{
  "d_shared_expert": 0,
  "balance_bias": true,
  "init_std_router": 0.012,
  "vocab_size": 7472,
  "norm_eps": 1e-06,
  "positions": "rope",
  "rope_fraction": 1.0,
  "qk_norm": false,
  "parallel_block": false,
  "max_seq_len": 512
}
Below are experts of layer 4 (counted from 0) of a mixture-of-experts language model. Rows are named router (the router's row for the expert), up (a neuron's input weights, with its number) and show model dimensions 0-63. Each number is 200 + 40 x the weight over its row's rms, rounded and kept within 0 to 999.
After each expert's rows: "mostly gets" lists some tokens that are sent to it at least half of the time. This comes from a sample of Wikipedia text that the model never trained on.

# expert 64
router,180,134,232,126,179,276,218,169,155,222,199,207,189,187,201,156,258,178,175,181,176,200,199,141,179,185,221,255,199,237,203,235,235,202,183,126,234,111,192,234,208,198,129,303,218,120,198,283,184,199,251,183,212,182,152,111,220,180,131,118,194,162,154,150
up1,255,150,236,169,217,202,181,160,198,257,244,260,168,217,258,125,194,254,157,158,190,252,165,167,240,164,222,141,183,209,168,189,241,159,172,129,209,201,145,176,146,285,227,123,246,224,210,249,196,182,210,185,191,210,161,168,182,171,173,138,192,155,185,172
mostly gets: " ±%", " GF", " Votes", " yet", " Pts"

# expert 75
router,281,198,142,189,253,242,174,244,136,218,228,176,203,193,228,230,254,218,162,189,223,152,168,195,201,179,202,272,179,191,251,221,190,171,159,155,209,142,199,219,161,197,184,227,169,179,227,251,205,204,277,203,174,184,198,176,200,197,173,152,211,183,181,162
up0,179,191,218,124,238,240,164,291,222,123,248,144,200,207,269,196,203,243,229,217,182,187,175,171,220,239,245,236,157,178,228,181,186,214,143,232,221,206,171,195,164,217,170,189,238,173,195,196,203,254,152,254,179,201,176,134,252,160,208,216,145,176,146,186
mostly gets: " but", " until", " However", " though", " although", " however"

# expert 17
router,164,140,221,197,178,173,167,197,252,115,189,147,230,190,203,145,227,175,269,260,215,221,168,196,176,136,269,249,203,189,215,214,172,236,197,111,166,177,153,225,177,261,213,192,166,234,245,233,154,243,217,185,193,226,146,152,178,212,197,214,121,119,188,199
up0,194,153,199,164,202,165,159,181,269,165,150,163,163,177,188,228,204,190,166,246,230,192,220,244,208,216,197,208,235,291,190,179,156,223,201,197,200,192,189,136,237,282,149,141,195,251,257,215,250,219,251,187,169,208,171,189,242,113,133,177,244,174,280,177
mostly gets: "ob", " musician", "edd", "avy", " mother", " poet"

# expert 4
router,216,152,178,194,255,234,233,241,214,171,200,168,169,165,250,160,255,217,164,202,243,127,177,250,173,198,295,183,220,268,240,191,160,204,214,238,236,207,194,148,166,200,235,175,167,155,234,142,150,220,249,213,136,111,165,173,238,181,159,182,226,152,189,272
up0,169,188,188,200,216,237,176,195,211,147,248,209,222,174,299,182,222,196,188,230,212,191,192,215,229,215,207,241,128,227,263,211,149,185,176,138,110,180,236,261,149,222,164,231,116,212,109,203,254,175,217,262,231,179,211,192,231,149,209,147,258,190,211,224
mostly gets: " Mac", " Is", " Ma", " Ac", " la", " Pa"

# expert 13
router,205,188,219,136,176,254,168,184,250,164,165,179,157,175,226,206,235,180,183,185,164,161,169,160,178,128,136,232,175,197,216,248,252,211,214,171,233,132,210,189,157,274,170,281,148,134,167,228,221,186,250,238,285,161,213,203,227,221,153,136,270,227,150,174
up1,188,105,251,195,248,154,183,269,230,126,231,232,172,255,234,186,184,146,198,178,219,212,167,214,253,198,195,159,176,190,176,193,180,191,190,218,201,162,160,185,127,197,205,222,202,200,203,164,218,251,271,218,197,196,167,179,156,186,206,269,206,205,179,186
mostly gets: " twenty", " seven", "teen", "elve", " hundred", " five"

# expert 7
router,201,177,197,221,245,243,157,201,173,114,246,188,208,143,282,228,325,236,204,210,152,117,166,209,202,213,237,266,190,211,250,214,265,194,167,152,243,175,191,222,246,186,122,243,159,151,241,201,138,145,267,191,250,182,158,231,235,259,117,130,162,217,184,214
up0,235,197,208,209,200,191,229,189,188,158,227,199,184,229,244,189,271,202,280,247,93,237,148,146,112,218,241,195,82,194,254,231,211,150,199,222,234,226,201,187,206,171,184,201,188,176,218,276,191,214,178,167,228,159,201,154,248,171,109,206,195,206,257,224
mostly gets: " whose", " fellow", " Some", " married", " His", " Their"

# expert 9
router,237,234,274,243,215,258,253,250,206,177,148,179,205,174,229,115,225,241,212,246,254,158,196,216,244,168,222,166,136,242,244,150,175,212,239,197,194,200,197,186,220,293,199,201,163,188,319,195,166,191,253,296,189,135,239,178,240,176,175,202,141,190,208,216
up0,247,150,296,204,246,230,236,253,202,192,211,154,191,249,197,212,221,217,262,275,190,225,197,129,225,185,287,208,141,180,214,174,114,202,175,155,247,189,176,141,161,202,210,157,220,195,186,251,201,177,141,164,181,229,225,133,183,200,243,217,135,222,171,146
mostly gets: " ESP", " GER", " RUS", " CZ", " ARG", " ITA"

# expert 21
router,191,178,169,244,242,205,156,227,179,229,202,171,204,225,198,225,258,239,116,168,146,186,160,195,249,168,216,181,229,208,260,265,224,207,137,151,295,133,162,205,210,190,171,205,142,166,268,240,147,105,227,155,153,177,235,182,196,204,124,173,228,191,164,204
up0,156,189,245,177,172,131,185,239,198,253,160,197,157,244,206,195,173,185,184,165,180,205,222,222,180,156,255,179,185,156,158,95,157,185,195,177,284,199,227,180,226,242,261,248,200,142,255,167,153,207,190,237,239,234,195,141,220,148,231,177,245,150,197,214
mostly gets: " just", " continue", " includes", " approximately", " These", " nearly"

# expert 28
router,206,135,200,208,178,213,131,237,193,170,212,174,228,143,161,139,197,195,209,230,285,135,197,139,194,198,222,258,183,221,270,207,105,147,181,212,225,180,242,119,201,225,191,220,189,143,245,252,176,132,149,280,152,153,230,211,265,227,162,194,178,230,112,176
up0,213,141,223,191,270,191,151,163,131,140,230,130,224,143,207,203,162,151,179,127,232,168,218,267,163,187,274,240,218,237,246,187,148,167,200,208,244,102,242,193,162,193,222,203,225,129,130,227,172,130,268,201,156,173,180,226,229,223,188,197,215,158,38,282
mostly gets: "ydro", "^", "(", "p", "\\", "_"

# expert 49
router,191,123,170,143,193,214,153,261,202,166,290,190,156,212,263,140,205,215,166,151,160,124,219,217,175,228,161,311,233,154,202,241,220,198,221,180,242,175,219,271,299,208,159,250,213,140,249,233,181,104,239,147,233,130,157,216,220,225,122,95,138,76,158,149
up0,209,162,221,144,190,160,239,152,228,143,221,221,195,179,183,181,216,235,168,228,92,177,198,145,199,241,222,212,210,252,212,241,134,225,297,190,179,241,209,173,257,193,193,207,220,197,230,188,149,206,234,147,195,159,182,172,264,200,193,193,181,228,169,194
mostly gets: " same", " original", " this", " current", " previous", " annual"

# expert 48
router,237,145,212,190,245,224,181,273,205,183,186,203,197,173,280,237,312,255,210,275,202,150,177,180,225,213,210,204,205,217,234,281,230,201,121,174,288,221,183,185,213,258,155,197,190,219,245,193,187,175,260,197,179,134,194,208,196,220,146,207,141,197,183,179
up0,110,228,179,245,173,219,83,186,239,215,227,269,131,229,196,224,228,248,169,177,202,229,173,169,174,181,161,203,102,222,183,190,178,193,240,182,179,202,158,212,233,225,230,224,239,274,219,220,125,193,267,276,172,190,153,211,249,203,211,217,231,163,234,144
mostly gets: " JPN", " —;", "',", " →"

# expert 62
router,165,196,255,204,251,175,152,233,233,148,238,102,205,231,272,197,279,202,161,121,116,188,201,144,226,161,248,195,239,216,185,343,219,243,204,177,225,233,162,256,231,204,206,201,170,194,227,237,221,152,302,189,165,197,174,204,219,241,136,113,183,174,164,214
up0,201,176,246,156,207,173,185,148,266,229,202,172,269,208,232,197,193,253,136,208,225,244,211,172,211,278,180,179,181,151,150,196,212,253,161,204,198,204,187,277,215,205,155,224,187,192,245,187,224,203,247,209,218,187,266,185,253,231,193,240,156,184,158,232
mostly gets: " British", " National", " Northern", " Soviet", " Western", " European"

# expert 23
router,155,185,259,145,204,190,177,256,222,136,240,175,215,192,209,189,198,174,245,232,197,154,204,217,211,216,190,195,185,135,250,220,174,153,234,213,230,143,181,180,140,232,199,235,139,192,272,251,190,201,230,200,193,116,272,187,212,258,214,262,179,168,188,173
up0,172,204,206,139,212,218,215,170,147,197,219,219,246,259,269,207,154,197,219,208,117,244,165,253,230,157,178,231,135,191,116,212,152,134,155,236,150,183,120,183,199,167,258,193,185,237,252,231,285,207,245,244,223,162,220,191,274,292,246,204,227,206,183,216
mostly gets: " player", " women", " Women", " members", " children", " men"

# expert 71
router,227,205,202,204,213,223,210,218,293,143,180,216,198,214,159,124,220,213,104,228,190,166,225,221,204,171,219,226,143,253,264,223,198,234,256,204,159,178,199,113,223,259,181,220,234,260,235,252,195,132,215,248,178,150,195,182,151,180,189,215,222,165,144,155
up0,178,289,184,132,148,158,190,178,205,196,197,185,180,207,180,149,205,203,185,234,203,159,237,179,181,211,179,182,163,251,195,245,182,181,181,199,280,150,166,188,227,221,263,215,217,131,195,179,157,197,233,238,154,187,156,146,267,181,233,198,233,180,171,188
mostly gets: " Star", "gg", " Count", " Bow", " star", " count"

# expert 6
router,246,201,194,219,233,230,198,286,277,118,186,203,171,196,228,178,259,214,204,238,218,161,208,216,234,238,166,196,147,252,202,217,167,186,181,213,246,142,200,204,242,245,154,190,224,190,280,235,137,158,206,199,238,156,168,188,234,241,162,159,138,122,168,184
up0,173,292,217,163,225,157,217,184,170,216,205,184,188,204,207,200,147,188,201,282,227,203,189,160,149,181,234,208,87,146,176,193,225,312,182,272,210,249,189,213,159,170,205,199,231,200,209,216,213,159,226,256,230,219,247,200,205,176,219,187,173,238,149,261
mostly gets: "ista", " Angel", "eland", "ada", "azine", "aki"

# expert 45
router,202,196,175,129,225,201,186,197,240,175,151,238,164,190,159,180,248,245,247,175,234,176,182,132,183,155,219,274,206,208,291,125,192,198,256,150,157,176,182,167,175,204,229,240,209,214,214,261,185,193,200,208,188,165,229,288,222,234,224,147,226,224,186,141
up0,187,168,126,179,179,198,159,260,202,207,195,284,175,176,189,250,182,149,249,197,189,199,152,204,176,220,264,171,194,176,254,172,202,191,198,211,170,180,225,179,260,242,227,203,207,175,215,211,216,258,208,150,230,124,236,142,173,161,209,195,217,165,156,235
mostly gets: " man", " mut", " cas", " cent", " stock", " spec"

# expert 72
router,220,227,170,222,226,228,106,153,209,150,149,215,160,225,180,213,303,213,216,172,183,204,161,191,210,185,265,184,169,162,223,217,216,232,87,123,235,148,187,185,218,226,133,174,180,207,230,188,200,166,291,194,148,166,189,203,236,189,205,216,238,181,184,212
up0,158,221,169,226,196,208,179,160,168,215,218,175,187,125,141,197,147,219,249,132,130,213,196,190,254,253,219,226,280,198,216,186,212,246,277,140,266,224,178,221,178,239,242,147,78,244,249,189,106,207,139,249,139,239,168,245,144,217,262,190,154,213,181,211
mostly gets: " until", " Since", " Turnout", ".:"

# expert 2
router,187,155,143,188,199,138,179,260,205,204,126,146,195,201,252,206,250,221,207,243,243,140,196,292,228,215,155,229,210,214,204,178,189,230,193,177,203,156,199,267,212,209,152,183,206,171,298,246,192,163,218,218,277,206,182,242,247,297,168,129,120,160,200,215
up0,183,135,221,187,194,222,136,161,253,224,222,158,193,186,226,155,240,198,229,215,235,220,135,195,268,208,120,196,243,224,181,226,195,252,168,88,193,262,231,149,193,222,249,165,160,216,216,172,136,220,180,250,214,286,215,173,148,185,159,227,248,218,212,207
mostly gets: " theory", " analysis", "ription", "clus", "vention", " studies"

# expert 51
router,173,246,244,210,214,188,145,191,217,151,122,139,136,237,204,176,304,156,236,150,203,170,207,185,143,153,271,187,158,189,197,211,183,228,181,192,225,142,151,144,149,191,172,223,205,192,245,213,175,200,188,184,196,170,177,186,214,213,253,146,232,203,194,227
up0,188,221,161,222,185,145,235,159,148,222,210,243,173,199,204,114,228,242,205,170,205,184,225,172,153,215,226,156,232,214,199,207,172,255,244,286,181,228,204,173,176,228,300,162,132,219,163,166,157,169,294,183,201,240,181,139,185,269,252,251,175,182,237,211
mostly gets: "″W", "Gls", " Elevation", " Location", " Animalia", " initial"

# expert 19
router,201,145,177,124,202,167,236,222,206,204,209,161,194,178,219,129,192,204,211,188,176,201,245,188,113,185,127,247,211,219,201,222,160,218,147,194,240,245,229,147,280,200,178,206,216,162,239,228,180,184,159,215,206,210,155,223,256,197,302,144,218,258,173,205
up0,220,181,169,125,206,244,155,219,195,164,165,228,197,177,233,223,192,227,269,209,163,223,264,208,193,192,188,225,236,91,210,175,222,197,243,218,180,217,153,182,230,196,132,191,178,223,211,265,210,216,186,166,206,129,152,230,259,239,258,166,215,210,182,228
mostly gets: " rul", " sett", "Ind", " mark", "feat", " Ind"

# expert 22
router,225,222,180,260,247,252,178,300,206,168,145,213,247,176,186,183,245,234,181,218,216,150,238,217,196,245,219,224,177,280,184,188,150,177,219,168,237,160,184,223,242,261,204,180,158,211,273,222,167,133,257,245,241,118,184,176,234,208,147,183,78,106,213,171
up0,241,234,244,115,273,203,154,222,209,222,221,236,239,174,251,169,204,202,169,249,202,154,162,220,174,188,233,304,227,186,244,215,220,218,167,168,195,205,172,197,155,199,209,202,234,173,233,170,185,155,164,249,198,206,130,210,163,184,168,170,227,223,234,174
mostly gets: "ía", "ina", "ela", " Samuel", " Ben", "ena"

# expert 35
router,229,230,153,246,233,149,132,206,173,144,112,228,157,145,241,221,240,236,203,237,201,206,165,217,203,202,173,266,243,123,281,217,174,187,96,218,249,201,206,182,177,205,168,235,224,226,224,302,213,227,237,245,235,149,174,212,176,233,148,114,190,238,163,188
up1,148,171,196,195,216,192,188,126,206,246,220,186,205,257,209,182,240,220,194,237,177,191,225,217,263,235,142,138,201,179,179,174,178,274,180,211,298,162,133,159,151,197,207,170,193,231,207,307,287,140,190,149,199,223,257,193,211,234,202,244,137,151,148,240
mostly gets: " believed", " fans", " decided", " soldiers", " players", " men"